config.toml
n_layer = 17
d_model = 128
d_expert = 32
normalize_top_k = true
routed_scale = 1.0
balance_loss = 0.00294
init_std_router = 0.00837
lr_router = 0.00198
norm = "layernorm"
optimizer = "soap_variant"
lr = 0.00682
batch_tokens = [65536, 131072, 262144]
train_tokens = 457500000
steps = 3461
Below are experts of layer 9 (counted from 0) of a mixture-of-experts language model. Rows are named down (a neuron's output weights, with its number) and show model dimensions 0-127. Each number is 128 + 24 x the weight over its row's rms, rounded and kept within 0 to 255. Numbers have three digits each.
Before each expert's rows: a language model's description of what the expert responds to. This comes from a sample of Wikipedia text that the model never trained on.

# expert 0
Single capital letters opening a proper name or title word, often after a parenthesis or comma, e.g. K(imi), J(uly), M(uslim).
down0:166137138080102142118126153137138157150132113162156116118179130126113146125117135123133166158148111131112157181139100102138092139088090093141122113143139135144085106126079109118151119153138134133083112099147146183088124131143175121121127147153127114121119157138089129139137097085120153119111144121139132101079125146110171121144113151120156183125146115103128101128151132060130124084127
down1:116113098161109139111137145111131115115102150106104132133125129088179152125125105134128062108135120126182183135110108147115170134144110164135140163148138161133160127166120150112111147138097131091089124152141092111172169151162176118121120108122070116102115143150111176124150162140119112138127144111105128174127139121146138118135142117128094098143118126135093093097123118148095083159125
down2:101134150178158169155105121099120093119150141103127130111139079190102142125149102139163070170100112142103140108128127112149125106099096135135113125114102124106087155117128119124134197163165138118104115111128165164147132149131127147140119107118138136085138189118112125142091140093112147110114148095071144139113128119121180128151162120136140149122118113118139128139155146093126102135119
down3:081135112127149117159111133099121108110102142129118151113093163139149104153137111113088115098152115137138111160112112122090107107131118148128151135092120099175125136156188150140135123128158128141160145124100108085103117139113202118140082135127148077128090161153131074136099174090122105124154137163158140146143133129139137098176149115123115135149097100138138135147095125167144128148142
down4:104168141107120074118081112133085091137130108132113126158127123119124119118154141122156120117148144102130103172111110155150144137087109105143131148130134130163131150098114153164125121100094117143142112163102123188170148159123133069127138151163102139121117071129131122108135137165164120163151082143134133135120142112139130090116115125117145107155069096153137125100088182136111125094133
down5:148164177132116133130109103137109133144131140119136088061102105129133107126117153097129130159155112134075160139147173144127113096138092126108116158128131116119144104117147147116102128118137128163131128138128140108115125115107129127164097159070157165161125129150102156126125085147113134130139098156167140143140102132167109154123174123171115104079177122086121133147099121113059108132129
down6:144109140091143149142121086114117159133113148102128081109125167129090142101141080120123151160121146187161160155138134126091131134164169148121126112114144126108150103117088117135134114159116097142095156182122124109138070147130111151115140078122126125153161107125112128180117111097168107166157144131094120123138098135152149104136095094170132104154135141125123123123107111143076138115129

# expert 30
Opening parentheses, hyphens, opening quotes, slashes and section-heading marks, e.g. mini-tour, Hans-Detlev, ( before years or figures.
down0:138121152146143111089142148078115091104088126113102121128117149143120149111120145127111106123150114151058127103094111139119125179181105085120093127108132147124152134104127120134097092115076102143175137106150165124146128131128190160131080163132132144135173162158140150147131140125181158163108146135164132097138137115123111089122148140136153124114144132139113121115089115151141108119121
down1:130149159122099121116157134127127112144142145138143089168135095163087105146139142101126128116140119131161117135175149146151078102139116148157083103143082151123122154125122099108189113141131094121122129102196141101171159086142125086099123138110098116102140111160127109160121110123123108113120109150155112127131130099172087100150162155115140140139131153118120162102134137174097127148092
down2:080122115104145124139120132110135146144133104131116129125144150129098156142120074158114101135120110153117123113111137134101132159124140137158137097143082144161136125130119166108193124139102183131129147118115111101154135125118186139094143135139181134171146089134132117172092133188131098150147108140105111127131148090152100099121104095111122114133120153216145127112133127105122121128092
down3:102130170127110118110115142132141106127118130104131162125156065093141126140086157130102143065139154137139142139173152130163139127116150169126127132119160124108124166124099169131152121140139121137157173099103126130088102174136138136114098112101132139112094131115116122151135182142128079097118117104152137112146134092163153124151160124127122126126087119131117174119139155103084073166103
down4:192185155132120132126128144107137132133143113096088131097111103148147131151099173094087148163084163155149127104160130181093124129131098125116139156124134101147081118129130123138120125130116097139107185112144167113123128116131131135142091123151132144152120125130101131090197071103115140114128131136117109144147109144155171127153117110102156138105101143105129123128126101182101113127113
down5:100150107139119134093166152160135117113119147152124115128137083116094156157103162098176130129138117129122123122112148112101127090109115138137136129136147109128094117130131102154093166148169139157122101147128121085158094126113090139092141154116159114111158120088112128111158118105107123142152196146116127119116088182115133150097151130130114155162175125158127145137138069103155077146099
down6:151133155114101156137115123104141140135135132113029119161161161158104135141130132133121210154092148105138143113120158125149090089101123127119131150081156127140118114145128123135122155139112113143109156138114111112144118162158119108091123168135104106175130112141109121117141125108110127148146085110144129194146147113123149109087083135128119173130104156128123111139122109129151156107159

# expert 29
Wiki heading equals signs at line starts, plus pieces right after a prefix inside words, such as Enter in Entertainment, em in Exemplary, adm-in.
down0:130140097118135124097115174119095146154144135154169110191159154140114124143164114082078109132097115144097120107120103155146120109102132119088148133165129213112128134100120141188135125131116122093157141123168147097159113112120121138137131101122111142134128125166107142111144110061130108137111119143122122178116123126162097107104125112097123138144116123171120132148147165131136144117095
down1:129130069166162162104138137127110147128112154133096119117100129112112115132113128127123176115116124118137123111158129157166107185127100120155154114116091156144154116161113113138132147102103117130113129172156185137110127185128082097107120153109136158117115109127113134134092065099088164150140136125140126142135119149159139077119140163132139122146120091104143079113101155154131163161132
down2:058117125133126095092137119172100118155124105127137102155109125149141104145124143086157127155134105122098124118135117123152117124094135116105135122136129145184077075164104101121166115135117156140108125104109163102131136130155151104111157146169116188155110153114143164137135121159124127131152134120120095104135087143127161128124188166135123116115151095148163136127114103077138122167112
down3:086109139105112121160097142076134119133151109151119125080136141083163114133135125153104189110164100105073114177145106124134134129119129115124127123092157108128115131155141132105111133094085112128131160131100149129129122210121145126148125147132109154151126150136188098159139135131125135122114121118128119130151115093126131183119153120129066152155140153113124144141135089146125107177118
down4:114122115184112160081121122129141127133166073163112101167077155152155093150110161169147116144162124142147132131146148098138146135124096075127103150132133142130125157128135115133101130165152146137156081125136141162097127104071143092106178105164136134095130133103119075145138114115131097139132121121142145107108145112174122125157111115129091137135141131145110128119072118114131123161119
down5:079097117126094140157120127131107099133133111087183164112169151134113136157120090110128127145144136125140168143127167126121122107102159124100132128118121104134082106111052112134127124089055137114121145151161129114116124117153125120105150150123140148146131137145145119173156115136130142116102091091138162135162128152156140166119158147111148074150159120130135095113126079139118163157141
down6:098112164117119102134126117120131177167112130131145120133128150144104137139077141098100118087130156171114144108160126130101134115083146133127109110129127126186106130112131124046160152153121142159178106120174161106119135106147191122119137124133116149091114141153106148189125089119143094136116131133146103103088162109154112177143111119122137106156107117105117138112136116115121142126130

# expert 43
Final pieces of institution and place names, as in University, States, District, Industry, State, Center, High School, Assembly.
down0:123115132102118131076146135116106155161127139121059154143151102136158121154118143075141094115051123155142126092113138128132111132096098099140131134136174129080134099178151129137096114137134139144150140118180154138114164115097150126108117141158135110087112134089081125145135145157137126111147159137130120142145159148155080117137126120138141112152100173134108135113134100125113102173109
down1:154161092119136106102139119167086118089160120160132108127141137140134080139106135124137161081142127141101126128129137156144142085126147126125105120132152195184108127125156131118127126078116113155133118138103164101162082145096148147142146094141150143121111122102079109077109139126124158136113128134148126158116139117154126196103138136155104172141125101157104140126172131090146116118142
down2:164111165120114125136124137084142098106121102120136118097121128104115105084131122178130105115113161088117121097137118087119151127160128213137091136138095151135093131124120127166138126150107136154089168151126129102137105177137182159134134160162102156125170131103140130127123125128118084122143120149107114145136132085146147124173156111125138115088114134125130116178123171143119099157135
down3:108102109086149085121152153120109121119081096150158151093126122054127151104149130134097093105124123117126122140115157159161114098142134141168150127120086142106116114113113125137158150164105087083188120121137105121155105150125082104132144110091136153102132126113133111131123129131167132121156153125131117136149106209158114129166126121129149140137141157161129166139120141089153127120125
down4:114133185115111111110182109143148117136140176148126183114158111100107146119165130118126154155153123097114099080145134094165136105165078115186117127087102135143139104126139126147080131139111154164131096093119149141147128120094132131142105140129159164114110131140121125125119102143153132118099155119161068143121116136115114095110122144087112145147114150150109108113142119155168089113157
down5:128146133070137126160168118148108174139144103141140139120127110132116106140110144149144087139164104109111114167110132145100155137144129108107122147087104138133148174147183136152156148156176143130114080114127190121126119113099101108101136149108108126107124102098113136147180121110135160148117129087134133112134149110120209148135101121115089143109125098136098157157101135094122126146134
down6:163176144121171136099096085151105110094094133114107112091138118154164127154075150169162116142119103146106109107105138108086130100132116125105132145159112174144118110094175110101121156112144164142122075145123089158115129142173110114111143132166125119150156131152119141135136114117159128118093152147147156154091138107112168099114116155132085133156125151099102124142152108159117137127120

# expert 61
Opening pieces of words, mainly prefixes re, de, se, un, inter, qu, as in reappeared, revealing, rejection, Frequent, Seven, Repulse.
down0:126132153091126128132141125147128133133151109159123130140101130113096108111126122127119111126114166142122133132103153141090166067126091141123120165164101136164117137105133121136089135151178105159096133088077138130067158136154124155146056138136132156169114113121152144103135111098116089131085153120159143127116114148157141205120128135123134130097164142135112167115125113119167127139121
down1:131127136120139154149136102087106124107148150111160080175144133114126134128140165071186118144104118168091120107149126110111140146160135129111124108134132121133155136108118142121158107154164131121135123127136129090122116130128170131162139102103043100140151097091135105114107166113114151101125117168162107093128116211110139139115158139144100164121146097110143115109133137125123117106105
down2:148153147080128113094145103089127144119135210149136118155153162135113103079142138127135148110127134072119133119123182141148152088111113157132173118142165127118138132148138149125116104134093156093110109133131114106110128176138093129219126137122136133117131119101099130139115107154151154122119138104134114140146142110162123113119101136167127136158163084134116113123093109102138146109107
down3:122098118117134170171085101122149121167123150133104092132136072127130090157124081126138142116135051149130153098163052121143141148165112128157104115137120100160117117145113119135103124131079138151162125128174128083143187112115121095115144121106088131139143093158127136119138134125146120129092125135113134141130129133117115141113171150104158134133147121126139122139169127123156125156168
down4:125109156061116132182133120116154132151098146088166150100146101128158156135128142111141129151112114137142121069134151104132109168159106144169101139119181160134130132157150123121118125145122120121139155121140082169135171170152100139183150149117101114124098115158092116145131111095102119142128141145079104141084120133082141110128096105114148122103118139122128169121144142120125095121102
down5:146150129119153114135165120140119131135117112127111141092118139127119140135118128172135100107112113102145140140114103123101156108143087119174100103122155132115117126120046111101125158122133124107149129121111148170138049133155125192097094155127150120098135081118110165183069116133108146131089114144120143146136144097152136120141152119162136162153140156152130141113112128176123147154152
down6:124101126145197141127130102128157127109126129149114098105138111118114137186126132076155115122181136092118166133155108122116141091131158132116126160141133138100129098146082138190133118119107138139134132106157145091139147122115115148102157138122135076160137124113111130146155141120150134123106120155064176138123153121149154145091181137125137119125080134107103089109087133126086116144116

# expert 4
Middle and end word pieces of institutional nouns such as college, collection, colleague, school, government, university, family and children.
down0:168146120143128130153138108183136089155103121102134115157135127118092112100144146155157153145139114148171124094101147132115106136128123127115090134188125104071127111136133115122133102153102120140123132134148101105148107085154076140108074163146135142137077110145103136103088122132155150142123103120167196137111136189135150111130093120145130152113123118124131123133099147099140120171148
down1:132099133135097157095118144141102116135131159120134117152126113152119154091152122162105114133138156136139104114102139130117125107107178144070097149122120131121138138146182148147106069069129159072142182127161104165136124142126148113135136117110065165107136124110133119096143154103129128132083093145127096115139165142150123099123085150101118138104107171147148152149103149147129119141107
down2:121111104191134149103129150101104139134127144122126134127119150130097162165105131126140100133142141126166137145070070124118129182112088110122115171099132128130124132127090136097122141076124124130163137143117111133141129122159153157153157147163129104085126085117166160139135123115138097139085131139171092159102123100113109117100132102119148127131143165173116154121115142154085076150154
down3:097152134097128131173137086141129156113074095154145074149112130117083122112127097148103131170127123084135131096153128157120122112103115091137166141139158104129152163089156124132105141093121128143111173096103115146128116138144120137129123101138150130117133127150118142143116117127161140069154119133117138152129136107111152132131137088164113125115088110148224147129140160128112136158162
down4:121100106130124108099109094143155072057079137119175161123141128108135128141139108098132098159114140137084158127149134145120096135120130116083183129123152145166165142134119129091165134148121139107134117124158107130137061139130136098083129154151130090141117116140151129112159107142112170135115165133137144150148144137111126171169110160113118099148135130076135137151144124145125093134148
down5:112156125119156122113087138153157154120127122132150166136162140100128140136139121112118163126121121143103155113135136092103133131152132128169097130115138122137096086146138185135148116121114088129104114098134148123157195147132096122146143199107148132060139108135111129118064143129105122118139107105120129129121109133129155152122124126055131102125098176108163138103153142123143145165085
down6:139131117106154125143180153117155153150125118130106149101136142130104140080115122144126121132124156128083138143132132125133139111097081125147150134131135127112131128112148085085075145126146180119159152150128176122104045056117129104128169129136103125162169140153096180130126109159126140121116120162115136151099122094136124137130177135133064136091131122141124111120117129142131127149118